Experts of a small language model: vocabulary 8192.
Below are experts of layer 7 (counted from 0) of a mixture-of-experts language model. Rows are named up (a neuron's input weights, with its number) and show model dimensions 0-223. Each number is 500 + 25 x the weight over its row's rms, rounded and kept within 0 to 999. Numbers have three digits each.
Before each expert's rows: a language model's description of what the expert responds to. This comes from a sample of Wikipedia text that the model never trained on.

# expert 37
Description: Single capital letters starting names, initials, codes or table abbreviations, such as H. in middle initials, G/A columns, WBZS, K[X].
up0:504519487496512499495524478472496466465499521510501482494480519535492469488540551448485541504505472509521517505523510543472477519496532500513448483497512474549527512478530494460489501477480508494484535524527531494455534495502541500520453471492486532482530521519509496494520477547518520471507502457445575481462476482469535506480494541490518571485528496477472485517528496486491474451507532480514500476490478511458478478490524530499503549523460492525483466490495507507469508501477505508561505531529444517542538505493508499510502511507471467529482539499474531508538490464505484497484539492469513496490461492512487475493454493493487499495509501520513460489517514522479517446471
up1:493517496526500501545461507524468485479548505528496514534497524525483524443499511484535522444577471521499505474532453495463510536500523485484524493537500465507478497487483548511515489501493502520493512538465479494497476493495476563500550504514503474520537481518496547521493504555468449509484496480454506521493512498519528486534454578511492514472450526488493465468488546485513506494508475508496526542500520525469534500522520482519500510457512516479524518502465451497482493506495485491507436522488480514479517517471495516535520493535509509489491508507514501519514531451498507518482510505470494522504524457544515511556527493529482514496514538510513521516465511508490484519489
up2:457509478501476488485530540494525522493496480497513518526496485493531476493494548489485494523502441439496503493511476499498483498488497466477533541475516521559495516507518508534498482516528529474488514485537519481507506475532530492499504514510520481534503512518436495451532460467499551530463506471482459493544441518520513499455493526483493466468472525459482513466498481475483502508509525486515554509456491524500533478515504480473507510509499508503498490429553487511516509506560512543524467541501481446469504527531506483495501519508500465527487504480503540517491514487554480478504492492501501510498494489461448503497459460507516507471537523535510521507499514550527480485489
up3:561533518502489520488471511490522511462482499526498457479528492480503539518464474534523506523477510519508478468549500483496493459507477486501514509482518491503481539517484546484497535501482473513509523512459471483478496475534527529516450484487499513516510478539502501484518503499488483489513482532533484502441484521513533488518484507501533480562445493442522531509511514516474551535529456491542508474506482472504489464521476445506505461546476517486516522484476534507499537509529538498473477491478478471460501512489490494530523514506467515486509480476516489538527539482505493500506472486522500541453540530541505497446554495523512488467512542541511512504514511452513530473514
up4:511492469516512499469469472505490510521516502523525507503490511468457456508518493448482526492501565467479509507496501536494486526498505491479491446504524507513500538535504465508539475496524473541501488511506550500502484491458512499536554510568476509466491477488503509469485479522468463517555481507487490490490500503480483487513476484534525516532507522496498475469493497547480506501486492546457518493485544465526501470512508479560488525512506451495484436523514487521463453522533502549476479502513484538519502458513504491504555482443518499479561517491542545535465495465502512519481542538504501497497479470502499540481498488465521518500497504485490482510509473477513494534519
up5:501508496448504475491516519497521484514527467512505470515491535484497513442481464512477475498489508467541466528529472483489508514490516508494500530476544448470525511475486456488515493543515453487530488471505512522531491506518505491494504473535507519467508496446516497478536523503541521498437458504491490448528494512493527476478526491526496456530543535513467478457472479507484506508516506460507452463487508473469519505495521503496496512487514471518530493541451460539550475515487516514556472500447512554480517499499518506503529498538474539534522495531532502479488485523520532557495534483487489538509485484517517526502449471502494508511472516468507515507533481504508487481462
up6:473466491464471541503487470481480518459480456498524512491494464497498499505486458498501506507512524502462532479541447480456508525473518467526498496459529475506535487547510506510526498518518485498499489485504499454499521478508498498447517486498531479520440514498500504486493545518510507524492525505501521513507518548461524497452524511497547466526493509479496572501474545488462494458490468507530527506493497471499497502487460470507509471507504511478512475481512498507499467489454497493499533459460459469489522490477503540466516511437478521461509557503453487538451454564477473525473515493478507485493484500457468523505524513479508514490502468472511509504514506537498510471527
up7:462537476455524497489490479484508539461514513479504521506500554456536500518501494515478481451471523500491512478520501507496511532514482522490519495470518514476475493476523493522501506471522491500459533517526515521479466454492488531469555525489500484521521482482531501497495485491522497485502526524494500485484480463510530505493533526509533463474458488513512490484487487482539529520492492514444535529491485454504485450533534516448493562491553484459510454533517493533507488511468460487470505485514496574499506453517497464481513531557516503470505496540486512516504472549486526493494492498473515519497493495510481510495453545478527543512499465511526444506458498524516527511530
up8:477476496504513507499488528544462527515540503492574529501509504505494461466487563475494483476489522492493546523520496496506477479503500471533543501489484483476449502522523514507484455493525507491498504506526489495493492451543531450515482525531525457500501528523524500548510540446475489490500480510493489522496493491503522536451486509513486537494512485553533481573479491514529510496498474504464493495518516453469506509492493517553537508498496509511484503541511479523464505473493465467514479531497497528516454502495518476496473529500518472555480503462467450488536500492450514517512507491520490480514501503539509491506483497493501536525484526499452469505488485510465473572469
up9:480509491468482525511542521483482505520492524508472451506518542506492501494494521473491486477488491553490504480446496498480531498469450467536524507488552514526469480505499515524491491475470505516499490489525475509460511540490520504511462490494498532496484524503505445499499518498513493490514561519480527482481456527480531479467499512522520516496548540478508511503539505525459544514509487517519500469432486470484548511469474517536528489532456488531520497490534515525478545534496515552516477462486486520485487508494483497533480472516483483484464501516517485479481417519501476495498519495533488547482422507511505490495478462481487497456474534471526472498474509487505536525491
up10:502492492546485527484509502523499521467541458509503553515468507484500456486514541496519537465528476470500449467507470539508479528449517515503483499478506501507513484492487531511504517447491490576474497506484461537466486504489494461543494535503510475491529537492480466468498493512486489513474502500520503544508492509492491512510492468452547495484511478536512533468477516520463477526479517557423494508527488486533472521461486503494505504535486490496509540518466492492518457464511514449478526491516522497532509481474543515519513526488499523462487496520456541466505459488447529495552480526487519473484492497527479513505504494471492553493530499506477509530505513512515496478491
up11:465485533473480532533476516494483539534478481522529501498503483517504454482485477478459515465454490602478515548464497539487483503524504498496531527491474505494476481511496466488471496500488496484476485496467494442489521487477501482556464512462520495505458492477476513471484483510522504522482476530523456510516507486513526505495476508501479493459506561550511505510486461541500516505461534503508501502481499507515459476534558514499533499502532511458521502520463480554546489518544469499443480507534519530478500510477456503501463540483493505496509501483498512522468495486510478473485505546522490522502509482509484506537510521456520532515466519482499489474454489507495509480473
up12:490531505494487516498466537497515495493477504499497538478539466508516475497484497497508534521531441494507473509455486514466539502506507532511481500453494465520520499530510533505495492487554477548553469477537530536517508447481526484493523491491472473482494476519520561469518524487520506495471480478488548529481505517496513485480517516499466507481488462506533465472493522472471495496506530536440478511474498489488478504487484486509509478517483475480509515474517468485521496515502495461497480487471483508479506538515500484411439537487423507511463473521522527489532530490469453521510481495496493499501523476501492491520441503442463524476501505523493522494506471486526520486460
up13:478492459513509508483509502486568537469538518471465536479493497496484534474492479481510477491490480528476550517468474474509493537481465450512501467466510509472512486480493479505489478474495541519518490504500544500449505486430525462467530497507508478506507519524458528447558488497510518506480521503513527550489534503529507492506533491502544526527499516538500488506545486494488489456509515498504493497471453481468491503489472530566489495532510463535553502468523459529505468488511475512509461498522534504485488502456518501496486487525518491504544493512511461514492486507483511486475506487535523507478450502513491475508475474500499506536488546521423513496461488521508530499492
up14:516520491551478467508473505477512504486465495553467538545488511495441531507492494509491503486520522505467525496478477494485486479487487527470490490539507500547505482513506515503531493519490487510473520518505509549481511494499534520534492510489481497528537507499480472446519492469554498488501519526487549463519484502483456498481481506478508535516499471513531484456469450466501488489497500462549531480495517499452484493469423498531469462534523501523509453489535524538489504483511459529480529496506547528513546519509504491476520530517477490493554515503490499484498466529491494513466460467557519494482497508447499517518518516531522524495542516505507462489515537524512520450521
up15:514512499496507485524470500481486512509510530510472505498507533529514521515499519498507513524530467535522520485484512450469473475499489545538524460512476527461513457475537475550507528527491524524547526511467497497495484488540499474539514493474502490510491499499465496519483496495524483529556516522509500511533488475508501497494498513479564517504501513492516483473469509477483520497497500518478486494490455503485535490499517461512462489479515531540462522524518534542482464545505525471545507467513496499498453524517529517530495455541504478536484550496477492531502585554546505454547467485508504527502470495442508502512514521485493476469516519478536542496501481529490443499505
up16:532532480513473517533478535453544483492527472536493504533515535518486503521485523469501510501519453495491500521503468495546518521476554469479537532482478513525501518538465485537464511472545493522508483486464507520509488542507505465509475509559469514472515509531500543522512544472497483494505494523522495467486476493511471434462535493490478520460506482495488505492459517508525477545472482513510509506481503494485494487530483465513509471533506510483529510509505482507514490528550449528478491484496471523461493528471526481498564545473457492498539508453486515518481526522505493489492513524505486486542523499530526469456450495531510521545530527530532481521459493517492490516502
up17:533487544475487568513467496475473494468482527486534478473529524517509529501467474532499525523460486502527515495526524548529542505514535457490511516486483530511478528521488517512453475477454533512479481448469514506506508507491499498524527495484466512451479515516442509511492516529519500531517519523494523460512503497515447476454513540477459503511462509543493506520460487526463525478499474514455504496481468510531501468564499504497498494502525457485473503494519478508552489488529523471508488493481507540478487520491461507479522557513525492494486531508480516489444498532562515486512454506505494497559472517489500475511487510496494500531498504490476487516501530516448492511514
up18:537489459509531507491509480524489512521447481539527517477494525491508526538511526508507513507505497552520505473498519472495533547470500505504522457478488515470527523508465504488483481515500497514459484524496506493495486504489442464451540519479503528478487536537488553475513515505513530519441496519499492523529505450550511534503464525501531475522478482541479517513478517464491506523506474516469501538487475522530535507488491519525518546492513487539527489499461504498520540506487494525521449522470463561500489482521486550486477482540482454491490502473523466477490477491519510466531491501478506542427473510526503488516522477537492465518512534492486490516497446525512489479470
up19:475536499511447521534490504508468505531474473436511502485541509512484478517489495448532471588471508466488511516504504475468514503470492506480485480515524526506483470495460488511518484512505496465507506507527496485469503514504485457491532519481548486504515513508519506500494514522513523540532494509546497519523526510543500520501493450485497486554489530504500549507507474522458538531531510453500455480521493505483454453508522546498454515525504464489477477495489461544523522487494489500479493525519467496505538498488497477536521499491460502476505535512481493485478539480509511504541488495526520545508511441483500458528485492490502463468540506521471438495553524495524492507496

# expert 9
Description: Table cells, pipe separators and digits in sports and election tables, plus plural group nouns like women, men, children, students.
up0:515489535543537463489527476517492539527507502482508513478521469497497499465495549494510506496518543507484508513509490493549476488502507508513544509497528471493532497532550472491479535456498532536472490490493516554515508532467475506486505504490441506507519525535452493482476523485496490506512504522495530487510508508523448516520468463528499535518533525496454473519497507519531514460517518536552509500453519485488502483509475491502443485503532491479477494520536508492490447535494492472433498487486483501539483492449465530509475494507510475514496519517517510503434478468475470493481499494511498446504515500500485522464533501470439494476436523554504498485516477523498461506503
up1:509491534494543482492518543473539468521480533490519515490478487520449565497501507524489495465498467501492541543488486476474508499485540479496536529507530505508510517525492522505492548481474456516487481525531518525509522480537514523517493458504471495519477502471461495487504545444501532459491526480502495494495477487527556552536515512551495481486464509461511489482515535513522532474494488486490498465486486451508501486496541452530515519464530525470478457467511543491550509532492504505493533498490500480506444511533524491513533510484490517498497500505526508503501517528524488490492488463458509535498512502554476538511466482499496509479458472484497431489476530530486488470527
up2:490548494539500475487481488547446472456544470517488494467543519480493514502493487525532509463530519509472524515473500519526485546531459490504493495517487540523486537521479508514473490456489522491468480497485460492531488446504484486531472469523496524468528461481530503517534519493529491514536495472534513470508521485536509477451440514507494541478507473498559489490550475501527504535471527498490478528452498464465524465482520490487538473524525500495488462474501492507498498524513504507497450513517454483473488501502477475474489483502546490495508502509495505494480503555514511488479516490452523465528486502542506508525505486522487495497527454487490465534522444546504533505510
up3:465520530474478494479480500534542501498549513482508491503497519486512484498531492494488479494468484463502496499496521538479496465467545504497475538522525492504468528477482500483550550528539519535485468496506499496487526457498506477538517564494488478422521510523473486546479509478544502501530546538497532524505479518492531491521533493491523479465517530512490525466507493495511472489522484475547512497533533511506484499514524462532514553522549522496479447526485533548513533500457477473486516508518505520534498527489526516551492512470518483444483498495529498517488482469549474475512514517507481475488497527465500487477465487461510519501481542481494479462480495475467530524513
up4:511521508481517544519474499494466572467476521480484460459516511505496467504501461514486540487534480490509508551457543521476528487482477497546559489477438512485494501506484498500477511497494489476504487516511502469474527469494538478485514508502508511486487516467504501492499508514539449492482525465487543526500477517489546571481554488487471471523540477473521518466501477497494501474526501516498505475480464474495482491518510458532512484508503480544514520490489480512498518476481537506465523502510498495467527524529485512515517514467515488462452494490476468510472459523494491483530530481506542446501520507489502544472477450456490472536482491497532526544489551509485489521466
up5:519519478516502497534521468521489525505521496522507558490515511471525522525487505470514492509527498490486511530502522459500549513503463513486459443499500518487478511540534491499471522510549500510500493501505503514477504534499480528523540500500539482497502493503516503555495524492493535441508574434522487482495461475517534505455484496466468468536538501536520510466509519527482508520477485534522515504484515484511549497486522459498483493520509480500496488515535485487485473525461519527526537488512463476481553522449452527524494504502495490498478538476531488522493472496483508514521489507509485477555543522514476511482541541515486491542512498557493535498453483502476497490435
up6:521513483482454537493447466501496514521477505503485509479508483522535505491487517447498523520533503469528562493450481506538472506503469489460510529486495492497544454514433493482489533509511562461507503519538485496490546483456536502497485474513518467468520558500487567520476503533478513547515446476495491506452483515506504483493524502473515507471497463496499483512460490522527545520500482533490455510501509493494475515492485493504500536463484505517475478500497489487511478459515487470498490502529501517578502519509530486509484479496568534480484514507559542503480478485500476488460507514491510505467509478495496500524490510497499552508499516504526502521497517505510448531515
up7:498545471512486510520506505553509526487522506472495511498486507514580492464518549503497475509527510506532519500518522467505494481489525456523498457484497522492485459503506488503485484476543493497509487474469492507505515565485436504505535504519526500529494548554480517482486482499488491503451497523511482490516470521495478478508506552452522471516508504520502512505480508473457481516481484485465485523486500486498538489507511490500527505503531463521466488510471479486487483493529516493471506516529494487505454497488448484485465488485491544512512489498467480426488471531455509502493446497477543518527552466520491491514495471502470550514459513495443530507446545534471505461496
up8:463479463508535519484522475489504499502519500523494466488485528487499499485443539489502491508501487478537504486482478454461519513530453513517505521536511524462504505522531493537529488518492469514491492464518463486511493506490502512490561522539508532514535466503508518493538526542463474489555474495504505525499495481482456459504551521479511523536471495526491503486504498517474568446475519516498486552502553535538498488508495485491486520511508523481494441508515519503489474507491482500481526469474458495494508449500496505528509462463520480523471540534461556524532517470487489560482520521492477501475523517489499475530475493516521475509482527548518523503480522553514486512529
up9:492496516478485536493492506515506531467528483484531504491478506539483464523509519501540500525518464492485505545481514481486493522506491503498515475542452463508484512500528525501476558515525537536503499462519481526492510469476449480472493493513503538508484513515487476488527527488508542483487520511493513466493486466534542481431467521502519507537526502502479517497519513508449505501477500492439475503473512494511523498524494530500514505486518507469504538488542522479507454455495511529513494474495535463475477466486508517508512557483567485513482494471492454450481505494485489496438452492495512485508527485535535552496488476520555494513479466491556506536533474538542511481500
up10:433518470467510535488473451511482499516493476522515562511512491524503513507500506521485521483516511499472461472494519519489541471494495497491516473514473516468491491517550483511508558499509526515433506504497484517552497477439502447508499494512470536501520505507489506495515492514500511536519509496501454499449539529537503480466486513468526467504505520481458479495558460486456502492491486554505512512492519523487513501515526516498487512516464524527494511492526493544550475531496514535513509545490529545469465492459511476493491534551543513517505501467480542502513530462537497513500503472497463525494503479495472487522461530509529548534455496488495496496518524540475509499523
up11:510556528562523474486497457480486494520515513492491466497490489479497503497507503485552480476504522524450521488541528483516460505479498527505495573486497508473479497465518484477475499482455562518475489433486494468454546512515522512462523514483473498539519493490535464524452513524505542496505522456484539460534515519460496472521514519528496508544470469470488542518475453505479463462508514509511469482500467485541491520507497493515505473521474493548486485491503551532475472486495481528523502517526534520503486490514493504503514505495529526473512484490481460517496465498499504505540525507553509481497487514510457493475470483505543493554498533465510479497480492489508524511505
up12:512516526506501493499530444491510514501495533476482498503461536515476520525513548522491572516505506498458490494500508490505501526520496490522529463492557483508526534492495514538461503478495473501469542478488540467499491466494504467514527522506491471473527478500485522477487526493519540493455492492523465527537523525502506495558477523494530486507466449527498490479500509450504433527483479513492553501522502495508481525489532499516528500498534507512478508512523491473514500518509498518450517491540485534528521554501459486464528536507522509510556485515527548498470536514479536486471489484547524499484503499466488509455528494492508495482505539554471471467466524474485515551515
up13:488474502484506477447482561455543522485488490505483537503503467505487510498491474523500476468511495480543480524524486513487556518478493547484520510482524521509548553495501487509466502529529528477481497515463444500513455497505498475480567467477499506499485493481521482485479505502558514516509529521478528475534552476458523505497489490471531493483482507523460511495505538488498463516499480491453499493495506496511516506492507524508514556521486468511481489543502502509453481522471471582479477467505499462528450527519518493522553489537497474498534506481506450511508500519488489501530466469498498510520495529530497464495516507523475491501508474469481433454482505486502485483519
up14:463511493496477484516493525529505489482497515529496501495518496459499498549507545541511484518506520503477505502449487523469514505480529490508470516509512549505508499506496436513500494513510498499437477506440513518512492519480513517478471502532471532485492512477458531499496489498520551537500506507523561450572532558502552489491480528470520513516470468524482515537466446511478511468494519542525495568541496509509500482483508466504515484469486501479475472462513523494524462474500525526456486522489477544480553539451499498517478500516483498515530481475493490498526473503534530497498487511514540498537538492520498490516505502529486483522493547489499482499516461513522482499457
up15:477486536525497485478506501496469510478505499469498456512486531494484471480476561471487466500466486474511468496477460488473491520508550492533480508477493490528520475497495433494433506535513525506469475518515489474505493465511510528507479478492497498508503513532472489448454504502493471514486483515523511516514510478486475504489498524459476475454513514477483474518525490480542480517478546568465549483514506473567526510509484508511487512502496513537511509496526507482511522463501498537496477533552481491486500525517535493498484445470495498480489521509490514452519483522520536487470513467470495474499517554463527526475547507473494480484509540488465498540498493526434451479482
up16:533495526584513493476455467489458551458504516503494495517536470460565540520500467500548500543470512486516505538447507502516482530540501512494468516505541480532482456480487503530526495493488473525463484494514449483550501525490484465512515502527520512467531517495492446463535488465539511514490451485470519476503501527497496484530506519521495459552476488497468477516463516448464489480495514483467463528521480519519491502515513493492499487529493547486477516512534561496559486481492469516500529478511492480490481503495503489511510494513512481545465486493487512493506516513504515489494530490500487444515507504511525490486504485530528475520478507515506457493478488464481524506512
up17:498513509529442482481527483538455512493518482497516553505508520542514512499448478507512510464496491521520479495522528485476473559487514492531481516515503514514484545531507465512467556495511536514488486502485545460513521534457487513497442477513507506478513503503516489512526526495519502477462484530565509471504510492475489471507543479508487505496476537552477506474503447476494534511471505544447493476495481495464464532521451517499496523503502538473548505525516491521456476567515464521497488506521504499477482507529503466555495478503510507491504510473466478479515494510517496508494483492504552541467503490509508508525458502520492496445478482484497502499448513479510551475493
up18:474515513535485544517502498512512457493509503489505502477514529457507514531541523489475483497527552512519487464487539490484519490498489482466510485475497482502502533512465484487471505498489489544496523536497521496507463503508465486534493496573513523507515596494473455489512490562478572509501482546506501513544499535464480516485529493461510494503497492499511511525469477552517494531514441482496482486506533529540527462464514486528480519466532516522543500489519501502521490475457493537533518483491478515494519477502507497519482449531517485533487484526517444512459485479495501495467524494532493508509505505465464495469480515511522522500514497467486483544504498497457453525474
up19:510510542490492546516475482477530544520504504487504509549521498458538495476513460540526494485515511473516488551488483481488490494464474509521492484507499495511519514525502510572541540492446548509475484521496509522488549452505482483490489504473474526517490505517497473507483449537508481504501487507502486507462474468495530460480537470516442493459485502494478499497522500498487492459508456503510490508500545482532460523524521494476486503487484501509502480533516529552463496506473535482473495514541548545491527508488506506485493512517564515490494510446508520514537486476528542536509500520519542514513517515494492508434519482491547506460483465464471499500532519448507484501523

# expert 62
Description: Digits and spaces of days and years in dates, especially after month names, such as June 19 and June 2019.
up1:518510456462488543468540506496497491492520485474455456486541437483460524507507533489485511525513509500507479470511513520467486517497519490483534506506489504448462508523500543528494505494500493512487479490516514524460492488485520496472472511468510486449454482494493476497506505531447465544477552518495493520525459492524499517495479510537502484489502453501482515488493498518484482490548556489491508527533472484485466503499530490518506489515515565536500517459490514517464491462501492561489467486525471524444510503460503511464500495460488508557469558539513469497505508541508514515485522528521488464487546530492509524485510447497552501478531511484486526522475490499526504512498
up2:471505501513483490474485534504445495511510478492488489493490540523451486488462516517501540483491485529523542487490547517507504498502501469477453537483494510475497539511529517478517506523482501490472501528450512467524473493449460451475481546469521520482496528497535493478489473502475493525526506549503507498492470501486526456498503469497470502525496537508509551466489532528467531510452480480440527486458478526518526503470472533496483489552467475530504483523461449508474485444492511488495543486528470465506503533483512492492506520501473485476489528488493550502514488533444454499485518482475459498510531468492497503503534511531475505503452527495499496469482492531461471515497
up3:516507529500535524510515484512497482477509452476475511534512463455549518467521509501541497553497475514520547507457530457489523488554489477485508482498462475516540470483491486517534497471509523526515468505539510518482505495526488538535460467509510515511491488505488461474534485495499486467501479489494545468506499477450491504505491487494550518475520513508521536483505550494462531498480539538546480515501559537529479502488516527478510495451521493506464484514489521464501527475490508507475482512512496502470513485513455512498492540549488460480476493477488514528466528522545545497443485460487471482479482480482526492513504482490481446504485531518525468459523486500518492460484
up4:499494526502472529480505462545464492495447496498491498488500535534520536504564507508497489511470481504486539517492508475507512511518504489504557497411477541535532488505516468508497484529476506491509472532539501487503507488542496465538526497545455500526502506536473488510510511502490458567485481449487502495483494508500479491523534497484500455485518491461529514515502504482512512460481492487484491494480473492467464504513503478506514528509501518491505531523488553515480478512511535563506476443548507485492497516465536487503507569473485528509482537532468513534446502478499518498489478490483503533492451513477488498476464486460475500523498536514483540486495483472476511510454
up5:526502510484526490486469503446488504516509506512503509514493480489533539499505529519475485475500529497481557483486531485495482481518520521499448530511503497518475536489461485499468490496496493471459461464498481492481505498523511459507533525476503443547478481464507484550493501502484528549493498507475517515552505536476505507488460504506476474475515558498529509469473479489538514505519491512527543479516519524497506479530483494515468472502542487511517476497419471525515491537470476510510495444510501489501536497487529480516480502473555466534482511511445475458492500462539545487505478472518582523517500482519509516501498505464486490523489499513489490513459509481492448451501
up6:491513494509535519500496487508526489520484513490485546481500507519505499527548512504529467503482531443490481472504476509523531494544551495478491515480548523508536522496483514472541458501493526566520521466478543525553495497498469487571523488491498474524463535462504487458546517500525486469514514473539516512494527465494522519504538484491523498529507461501524505524501517500470538520508475472486531494433467469498498510543499496480502514507502477516488491542471461487476505448530528469510496490469492474523537489526453557503472515501483535478510487482541464508524530500505505516518470490488522537501490506532476478527476487473498500473456519520483484521476500547543508494509
up7:522496506520497514507504473434513530443522526510501537493472510519523510504473485536503537488507492493496481506496476516482507505474459539474531501528449505544504536486535485460518497481452526497535495508487453530458490514526508491470506517521474558496506499541465497511521467541499459494526504475458530495491492511513454477502501513479460516530465500507508510492486517496534531527473485508483431495529523517493476496526492544525509522458494524463489478529506507458491500447489548476515483539485507497486499502462464473477494551469516470496489516490493446482539493436503514470487502475490505521494533488472522514502504514458514489541460503517516506507489472462545525529508
up8:500550489542493524517507479522533486548537501490484477508527489532521465525503492490485475457486455520523508477530509497473526535476510497496522464476481481525514501500523476505485510540535530487468521486476542501510584518507495545515475524468463515501472527544526502493500500515527496489521464489519522511469519492448452492521489532490518517494514514493550521482527493517502522496537449506508471448496497513471524531507524471480517518474493453479527499463496525514487473548478492446562486487504536496497514433520507524518511496520544491469489475498523473492509470481513533526503509528531486488491490496524533501530482482490481431519498509484520499526478513507493495567503
up9:520512494513513519508483524497513508536514525458524495498514493472485524507492516478535515483526543528474542538523499483537492513532532496463520526483527498520479484570509534467485522474473479495513521463526484533471519517489539491503527516491504485511479526525502496510489508473515494484476520504522510512448510479478520504507505508459526498507491524520484518475473507523508575514491474530538475500469536534467496489505489538536534472504568470517517473521494481539493506469546491466475471534506509507541474510522489504432485526453514512494520519524541533505430546520489495498535518528502484495505507470509486495510455451516513505549467479461482446490506498528484469505524
up10:485516537449498452505481475505529505499503517504509495520505494522494470535490490496485501562545497494547469504590489537460506499515488457507490491516517492489453524527488530508508506506503521522548516491531484506539576499514467490502511481515464511520503518498504493545504492505492527465483546483502500475553511476495490511448506477482435549487498467494539506505470504459497504524492471529502493529503516533514498522485468468499485492487464550485509532510490488524511509501510525479464527495450470503517530473515515534503525453544482470484468510546477529549506523500479484490445504520496532498499534534493503514507504485463478511486462506517501478480536488498538503480469
up11:501506514507500479477502483510453484518437493542468481508557493520506525496509495513490467486517530444481501519493523516476510513538518484472512472505493487530445534514505549558486531509491516511490506476505488523505479496502528503516417509486530512497493487487516474471549508486525490556528533468522465473481479490485488495475449529481486492481531548481495544540592504525504510473507506510474480483499538498493507489543471486487512494512497506480519498524500523491504543487496505516463495448524523512505522495510499517512507501476492418500507493458490471489502509522527511520478545513526511490475504547516462475531536465465456470520510491493462509493474501490501525494479
up12:494534467508485501476481533476479512483518501494534512483490503475475489515494508478467525502508510493515497488479528523500530515456531537500520470481531563489520467504522491488497497451506518548494497553487515525460487548514505492524523499478514425480472483485448480473543523503513514499481506537453504486516472513487477469492532439519503472491518484501481497491497474455509488526499483457525513500476467484515550492504509526534515555514554493533539450459508496490480507505498444528452551498505476513480494490433523494493481466454493462511500509478489509532521558532491511496443511492507481503491494484477479522497519476502478518493531523508502545527506508522502494469476
up13:498524512490510515483444491528501484508472517500571486521483497494502493545472515488493500488509494532501456496510517456507512495511497478538470465502531483518527525527520510524495507511472507523493539511522541498459467499460497516519520504494528521501526492519473485516505527474504483441525468482502504486522532497542491493518511508508483470434509459511472532471469504507512476514500495546463506480483516520480486459502512489482550562457513510493461467440491489520498504504467488483509509552473530528491519496495529493499509554512485478510508510504495483553497468568477467513470524461509489525521481540485477516495492491518452523547478508530470506517493545495564456463482
up14:490514521506511501491492505499478507498502495504568510497446503445492511497471500471529509496505460487530517523477485475533456511520502496468503507453503497527503492503455453498468508463498478528491474502489524548496462529512488487539523515518452483459465495495517528516473486513490451512502522497533471500490497484509520524493496496497499486520499503495506486465513535468532498512520484500537418475464522476503486467491521554452490493547527459510500513496525512480495489498509518540485514503515535487516474489504467549458527530494466523537484492499488505466513530479511535499531519459450469548513544492478454475500503490455509501559533513514453522510505500509466520553541
up15:511547527490530489487498499468516477533552448494473472536541520491489520538510528463509479463492490504531539501514530553466482485482500515500522467490494525506489524439501523485523507518496506509508519520511492484501462524468500533529449483462469511489458521499509501506515519534489506507509471532524522522468434540479488518457520493524526497506484521501541488526473495478529488508503462510507474489496467482522489474522528495513503537502452527503513521498457546468504476473530514509499511514502509451510499547527525496495529466487513518491493518462431538506509539495514508502483487547479479483502511480473498491528505527472517496512547555510447514548558469500492528495511
up16:505488517511511481506489513526511486495482507522494504454517492474493505507462485537521492462506454511491543505551471468484520523501490521538497503501485495513532494480474494502572522504488508538431505528479478524474462470493474514534442497468550524489521489528520476491492512492484511482530494522474522468509539501432523462507503464500473493493495524485491493454492506519492471469494457511477498478468491527511506492509461513519568524509487471478506485495492476490495491457472548493470420465490477490470502474528516546479487489447469504530481542500502496509472512470515518489505496498449532487543532520497494502519490467532527504480536496495545475487468527509492505455470
up17:509464534526538534507483499516540564524502551506497514502530488540479534508541492543526486496486582501503481496483543550527511502518513525481495485480519527482495499496515505496507502492494460446501563479502512486470501516487495502483487499501512536473471492495485511520487524590482516532532512552507485466515482520454471545500493454472519439498479473499498446476493484487519511484512526477478491477518582530506543497503536513486504519456488470484493467497469494516528500480507551479484485513523489472511524536499496511490515478484474507518518484492500475493482509507522533506489504451505528496501527471510467495460512499494510503506530517506457544503511501494508507526542
up18:490512472511508520492504490481521544532523508462467479511503534545514527541513505507495541513501435460517509538513495465493499510506522495522584524493536478538436462480528508472492482485546472465488502507494489485450534547501513503552503519538512476523474481517502501504524489481498496519507466489507520474532484540448550541502498511517502489498499476537488511497473519499472504463510513510515433491478529500452521480498512529490489492499518518452499531500470471502521522480486503490458467469488475464462483522499525499541492502504472532564506520470499525481536511517512451549500490502506526512508480496497475493459485479505472526514514480506470498494490500445498506464515
up19:475450494508514506487504496499493482535472457530484477477504486491498522504474553540493546552468472494503490449540498534514513472474495516490466474479545500480482475489459497486507482494524505505468538485497489492477496477507482497502549539497513493502539483504502515505517504486458496481455463450496497498471475504475517476525513514536519494506518511508520524504514471497498535452520490454506489494499537478500492420490572511543480513502541519550509500520496486495518519517510498508477485510480467497509518484499506491485515508463511472492477538465523477495500481514473482479482542476509464574494517525496498519474521556452470458540513510498509495502446558512493447466492
up20:497492459468533466489478490553502459512494496499481454507515497484497514471492557497491524511491500469521506538492507534500473525489503520493509512531500553469492516509462475527469491469508515512531475536474469442505517491500498490477419509490537534463529489495500507490497483526557508475514549553493500510507471488438453493468507470488519520452507479547547483490493498495481489456491516512495477500505538517504469503471508507470490516513488483493517483515495537502475486510519472477495449441466510499508480527529532496499490486507475488491533474458459474514491485524502517463482514476486501499492540496508488466485553463470455494519472502504470517497459453462480533490473